Below are experts of layer 12 (counted from 0) of a mixture-of-experts language model. Rows are named router (the router's row for the expert), up (a neuron's input weights, with its number), down (a neuron's output weights, with its number) and show model dimensions 112-167. Each number is 500 + 50 x the weight over its row's rms, rounded and kept within 0 to 999. Numbers have three digits each.
Before each expert's rows: "gets" lists some tokens that make up at least twice as much of what it gets as of all text; "raises" lists some tokens whose logits its average output raises strongly, later layers aside. This comes from a sample of Wikipedia text that the model never trained on. Tokens count by the router's weight.

# expert 4
gets: " to", " of", "\n", " by", " with", " for"
raises: " the", " a", " in", " and", "-"
router:586488524574535541521476446427511595462525521404575525452466461543478469514557543430505438460471495487518451568523463493515413535516584533466530453456517584479484522424
up0:542524410551494492480495486484502511507521530513511593528523477561504552488585490480569515488549526565528458463514325540516476514508479356501499429497445509501493554506
down0:438560395505470511410514540486435511477543580468492543554553548419522451483535516524465507494473498438545422549564565445529481510433455380437497564516440656546440491473
up1:565466476540509565558492517528538527561449484385464516455473481590539578477540526522551515473537510524504508454513516540475413597426492578562532447494625548444432560457
down1:517461503546477397501561466542420475497474410505441488499497504577511526467551521484513477487595497580452526350537537518574550549505649487463464443524546511527486463523
up2:559547497445445477500521512373483520477505472461542417468537496514471459507573455540665502546546552547539541478468464503528480463488456493505520447514597607558532527549
down2:396543470568393478518540473464520503554502478565435541465548501403453531470479529429428479469400460472438472508487534485537587484520454456410529555541430492509521465441
up3:591522459526448593534463494372533463505513497493504537481524471519406492495546499500468524517502509454507594491616413499457507446513562528511595443587485569470498600557
down3:480516533522434481530479555521566489418429450505570525543522492500439522499548553612465489593536471557469495524559517559539552492477495458515530472539463586461478483503
up4:545510421518621430477538450400565467498483391486456649459518536473499502524519532535483547502419469506480549542541460454535409504468601549514514475426570461465569482427
down4:539514411549420392510480484377447508486498469456512544460522593484561528547533442436516517507512520543500448554567505535561438586539456417501440568410479427464629513491
up5:533531470573495557532489442511589491513538434440480551500448405543610409482525433435567496405465543470496534433545474544495512560498562451465523530491551498497560526568
down5:442505534480503447576519543473576452512533464534477515603563362504485488504583479488454517506494507485528481546556500421428518471532521486511507481389442542494492468489
up6:537504525527541488597523498473480537539458441501457545547488600463408426471450464489551461412530591516521468526518504473481498545551537506458440427624440495514509463518
down6:526501504516601491424487482531521573420429618521508533539386551480536479502531510472538417558507571459507646558510599514432520504563507525437577461550456483477484437501
up7:504522497530487500483405539501455484514502537511448480502450543540529580510483468546406506490454581503496563490502561468514512449559511528468529471518478534452492591583
down7:387453455510498493460626556532570465501389506478496536498386524552539554488566429478478555553531540495407478507467460407549560487543560447419431520576476516462448516505
up8:575488467610570448462533477612492538463443518517497504434515473516522502489571414467500486528481586511583567542475562485499406523477497461432440537459523610462510557463
down8:524447488506437512483578553556523424503519515637544440450553486495573533526492500482469481581526518419495476475490562422475529580538516501452526542402568491527474472503
up9:489486553584439474628447493459446512443409423565462563514512477419530508457486497494495516537464476504555473480440520457520403503465534517562611491517551590453436460506
down9:547503499455464443471504487399440481592513532566469490519525560497541569443384530540419469500474500581446550507457492486454442427563576407496412522527406412553431570558
up10:578532501451489550532507529497448435575587392577480557483611444442580570465559471583483562528562470553572601502521412481427480527458500503515496428555567466466539487547
down10:444510440470494555461512491490406447514515511468484487554542444437435501546513523525495450553568535463456440409515450569521537462489491501465456470505431505484505545448
up11:528513573523428614558505507527523445530463565483448572603496510547492499503562419510460521446488568529482441491515467409468558439588444453503457504484525444461458540448
down11:644526511529529427561538452469546505468568563571467514543473440506521558377413519454442496472448506515561501476405609464561476598478524448553506579523471506398475425431
up12:414471421589540425530490446464454558543438522445449421455505543496533466511520566502609472473494476467497538533511517439367505418494469512421511538482492362455543524555
down12:436482541468484489509454473555544534500525479496485423487528510557407494435476477555506427565543427400502449554388520498459501453397462517510442510631502466472447487527
up13:589470447566513591524488545432454528510462526508498487499520500457439482504505468502586520537499524497520541403524497570452547537465410397596520464415461519496613504366
down13:440519608517554443571446409502551472453456416657476490481527468510576543462533529471518503530419452539557511487493526436523452600451493521491539522549481490520539538562
up14:449579509529398521558426520468567538493435554458532503514436502510452410480588515507444548481568492585572473581645477536489441498561464552553570448506511457426483531502
down14:498564498516521534521446485545588548505490509563568436428507542573408444707510482575468456552525463476550438538463526524528530505436401519574545584455476446519506441471
up15:533463497447470482432446489607496555493531516430511491516460448472547457522511391549520535567543492432585453431536449505562401389556403482483629524472463629485512445464
down15:552585496513570487468430478519509432499499469455551511501562567494488507526474550498474430444519562512439606450486432497519502524455551522501559489523597555501491502495
up16:586473452521565530484486469431521489466448432480522569493517509443441500451479456492516562595518475569542500522437466514480522519465486534517532529537554524495580486498
down16:520434566548482481392473466513503594486506489489725512629366568545394523434517489459528430582569452454494531523437571493535380542440475536452461496484517440529573534474
up17:563537482491542548472420383478536564521523474459463571540526476464556494479546511472499508420481462443504517510529472447478438530475506522454536482495502681451520430585
down17:510496535539467483519513494513455516381515519479335491501563511509456610460470514480536516507536492478461429416429525462566444576521515565584500454467448473495532478521
up18:516531491487509509458463562536503416472497547553504493554553599546470533435501445520474494424574462409521502446557444504441511439553622550389572443514529472486546493502
down18:477414550434528586484416494557491485531510454601560456546540468440440573512523493487456531452570416478504542461442448635521540512457541497407568496539492436474541540525
up19:471459453533445535489459512521582525484583408405548509384448422476583431449528515594475488558422532499546511391592511480466470537454447589509565493497501493470508495483
down19:451412513508570506492431523469468414422482466499503462564396493505542587460494500393569488459547477537495499523482509539616438462518528522432446539561519534515510536568
up20:468600534518448546557484499531497543466468520473500544499480553502495489449596497556568500383562547446543522434491546568506439546495489550562484460505479580478591495544
down20:571440489575466549558566504491490488558515583553509430601531496472518499489503415511524492468507463533514406514523524477542472472531484547497427479516491538576530453551
up21:588470483550499511478561521507533530431468488457521428455587468513508482499574476489545585442466456484539527525515510528525469434449406464544551460616532501517551458444
down21:505565519493537530324522601465471517458549506575504451427417501572395417450478513521474445486430501522572443427541529509524530464464455488433532536490492489480552474352
up22:513491484563493573466550485550497469514578504425532555565476432598535501449502458425583564395507485478516492515505486485514473525572586439508489477504634432487525457571
down22:528510414449434528462446444527500486545514473471467422456508504467552533495418480472501461446509573528460596500520552491572485577591514488510490458485491556493561496488
up23:452434532516561618572536454540549460507466533501530598441449408493492466524412475445498505500519557536488438623545495469520482570445529430529538514474393527441492524497
down23:506575480543470550496519508523545530489515562454466489455549545566386546454486445556485478598458357534523443557487503493543444486482448618453488462539566517540413398488
up24:485571469536397483500521438429597546515482404418491527430564457634518450470431480484556491530485513542500502635503444491509486424495464530519447496519455573476460534532
down24:590533435563584506474586463396448470517447565507482475494507453562411462450343549496469555487500541496552419464447532460586588445456581401502531487504462535535521490562
up25:513468533519454578567437437582446574507479482468474524525519433593556519475537500524464519449474526531451470485522525486501473455569394583455558484503441631473476538494
down25:456540489521572414522389584537499465499592423424482427490511529471614504435572690595538518569497485530459522641467569473530516546557462489449506400385550482534475461543
up26:507525505573410516519521521386519547544540462452472574464532479567512436449498546491506465496516488558480479564512468399440518477417479477541522500552494544450561568492
down26:565595536391491569428486502521495471531529489485499425548509531499581505459469584551506440457565437578483422470449562546487465541543644531492493441581504482490520500530
up27:514538491489408609574567506545507453557501436487467521474416548567458629551492534493472490541495538492532488462456483492409510444537475400496537524573450500466530625555
down27:533461533446517539563538489550443456512538469530476487495556552452462531386482501572559483535450447452479546507503537497505568580626491522511555598457535449506536542537
up28:605584519472451565528573442444468578511517551478498481571547558474576548513456527540461515505416497429469605445511490422561493545576438463486519448469430559528482525487
down28:498461514484495518527507517514450485397546458524504505461580553412415456504559480436567479500465529522519501471508538562484502496436489491452492427455475511589564479492
up29:468472493402545556528457540610475519526502363371450524595466461536450551479513422576527556479414514453535519495486503425516532505506508512537544510542529453571526475571
down29:496486434460501481480577425384478424524549544524478554598509491501511479507498470518521468455452488561496517591451595506502448513451500500454525499466490517487495429415
up30:591530439439571534503529434448526512521539562455468518452524488393513501478529530529508610498451524421500489508510508556446431583532550448472496469490481517496562402397
down30:533453481529495520450494437646516529512519503579494494517551411479476612501574529440524541542527506425566494572448425498529419474473415553532508561508487519450474463557
up31:490540490523533521503513405554540561565459484495480610510537492521445582476550424414501544443490450451514525551494513535537463448539551540555514479442555513511541443493
down31:540449520407475563560540549507555500450481499472658491459445538524441539525460456534447556467537463541534487558570479452497467540450592536519560583471515568538574480482
up32:538546469566534614518455457458547514485506529411527600517558512518460475501460430490560548488554483444526424544520535534507570497509609519530611436501547484433562610479
down32:558547514473467473417439516523541520549464547521490473495472409469553572376500579533559490497481505545450575445461466433506471517525509547492486476416514457590545458503
up33:585586533532432491510483467494452525490500542470506564515534478543564430504512444491507536476515572504528454516516507526559455595564605566486518439575532581481557491477
down33:532428526496481463514542493523448528480588513538549517403480510444530453543472498545458603434546539440470452449510565397559561470408574473529504543572415436565489528501
up34:502492464524510586478485502499491562491567510433487486555488502552483530504510480590579559420493569567559523473515479495492415549537440432508502540467502597564562505480
down34:492502510555568491483565486548457586447427527444576546483537537502461578496453453579510507527448392549594602501555497502546511544459537431470494521467554483524592416499
up35:549553461492445474508437524588503599549546463499489522493486521469525533495560506529533568477521525458523517507545501510461565396588529585533485481544460461490457475465
down35:557525468475592480466579507526479493450431587571516551449431526502527492419437556510519515406419578546507564353444464520532526447518495456409551569464508560489488490443
up36:433585520488542477575417450453530481475501401437515420466522624449446555452514490542559538597603494567456546596480436445487498458571442574541489470568548519487480558552
down36:505496437490498510467549486613481548571506517471417545512524462548543495566537491535428492428508435481479523546534474525493455476578444441498452406522490539499469607652
up37:538564510523500588523443491580481458485536584437532532532493512609496498468532486542482500457611527542487477524533520495559427449518487518474538519530356538509542483448
down37:470533459585542523473442497533550458415577507525473507507489562487510475515448464582493428559553476408500473476535577499535586471486407461476521523476426501512432514527
up38:516473509538551490556515491411480494546608444467496554548534550543519476509464543559539506443560490419509497460541566477465471450566560482520425441440491499442504543564
down38:526493457575468549605516542400547490510522482449642503462474489541506455572488541543562538466507481464482510426537520546500505376481578590535458505515516436553518550577
up39:455550523546543572580465426567589471510495494543502594491523458546586556490496475483478494482469535499606456501557406418513559539585529497512572519528533459483448466446
down39:456466593454607519462432497511521509524419464500548543504549555482451465516589532500492444552471447502427488545618458537503467525559501456612564533533555411459474554481
up40:551506533483432496582589475440544450523510515485480443432519435472481550507595488491553466485468441514482529567467435490483441495548425523566476400586615582519415473531
down40:511580510497536564485456493558503548501385545414557529469526450644506452574549508532383474495516489521540400544450441513500476566425502473520515432474509426543477549541
up41:546489513529439501590497520450492474525492606498498475393595482519466549493515509575565464551576524451502541499500409496521549532491525515451532454504578541445507467556
down41:493514476538456472500480584504498413562514459505510573546462540423459520356415412593519476517520520510462539479567554463570419550454487456551614593551377459443508416467
up42:463551502533486565570417496577587509570459474514494491553432445621562451477465455514452492344474538504583511486560478420528511595508493622554554428466508443427452558421
down42:462507522560507466442532488531469489562479483526445509477513604490552521469546470526447560540427465508531487401432511486437600406463480562428504485456498513431522487509
up43:457614498527484592590503541508583509532555393490479628526557507508550552426499495476495456483531483570472458547459482452527481580520542563458483474488553467384468533385
down43:488485461471456516550484427517529393495450525473568450499432588505398418519506542583611512507502523499526476524536464524581523557544405476557507486498488510494435551473
up44:573533519586479589507503468485545512458522442531474496486541416519551498483569395466505404510525545568519481504490553465573468607529570565560565567517452503492447472414
down44:553492544499552476554416470464506446483484433452497517525442544471449450577519466525466495529487482633486406483565511476426474500366459519533509515553463440546430553429
up45:482568409511417493476443531499489429515530467457447497489518467488501484396472491587534619445544629548577501542526526378493419458533542563562467435481557517386513498480
down45:533448524519525593554443486553528531485532466536455497569511478488511514482511465475455523516503446490480547546412541528571522488471402461519526605588474443458531460539
up46:507542454435394559475536458532540482480383487531488541475468506497449459437516458589538537525543537529515533455534458434410437538479473516542430555461532556479467396475
down46:520487497522590448490540538378410526488537555523586484478513517517564410631460479547513509543548525606461418495559479452507419565448482501554514519381476501573502545452
up47:553434545579518467631441585435488469470452601458509487459474478616490523496491491396562560541443465545488460411509523392528482573609642525548582437515532446427520523461
down47:470514541486510483528582594537527437468527529418471513529584439445545587539522392535494449487410519457514428540450575512474462540474524456539507446461485526474456490506
up48:422508550544505474495446469509522513559598391481511474506504454493488594480438488444579469473609518552551562496475540532472394579429498578552566496464462429500432484482
down48:501486407491457460460595423422537504520461535487484421590528575405429516505600555503511464529486458507467417507457559533526544426558494424479454484524507372623544422487
up49:515463445438552513577468473480565447500480521481529271531491432511420544464471490441556461594442521516561559555532413500392409500577521532509457506496533566517487535526
down49:543454508595472511565507548460505495440475573488438466480577545528483489457473530435510513477473580543362578481474533503578493523525457444460432466458455481555596474437
up50:503595527426515474481425527510487502534479469413543538403587508498473554506530522465568486453570540515511562604522516388492419581468525509575549456552566497481567534536
down50:431560526455487600551508439542502505512462511581525572504405544554504515518534508519513473451502535558427466632506488529522520546484450597509533531519574581399493495462
up51:576502587535444460534480479513543513463534427444531512516513542514488406483477467441536538517530525559543527560477522478461493472496478537546546533495510505426567521456
down51:489507550436495437518428530480545546523488438509615434549426606494424451633484517521465470504501416487407493522478553531521478464456472581482480559556472515541485590585
up52:546557545531476650604598517446512525504563455401524558514534544460411485506532451546516524475567541549504467511508519421593424492524522533542528461502559602566413528545
down52:383490464600390516431478588465576558444531440499422537507589525426474487474525527499534464546413440558484473502490580522394547525440382477528475551488451473579505456580
up53:529498458477534444490465484532560515471416393492514524479477529436476522465402442512558530415502580514530572489532510437480451479482502493561423478445521563529508538403
down53:499479485561529477542584447515497526322509555467564473573444493565375467572536508494470539507493580474508460634489476505522508530447555553575414520487548466535509501530
up54:543489455432605484537416468397548528519569419385490511530556509513499523470579506535504514447430477531441527482525553392476531536540507432528523489557582489544426501597
down54:472499502509515425404478505529476504477511521514457486583441527507515476608579484562457544586492534502469492499536584523363599496512539469425483407497572401402550462581
up55:500511505530519534425450546573412510513488439466498480518504473550509484484502458514536488515442404466505489514525512482464402442486581495520463451488452468434526516419
down55:496452493614583511503537428532518476452519443478417478569482482436428536540410506531472521546441510538502454581453423454501513511496478422527446562477516513464484424482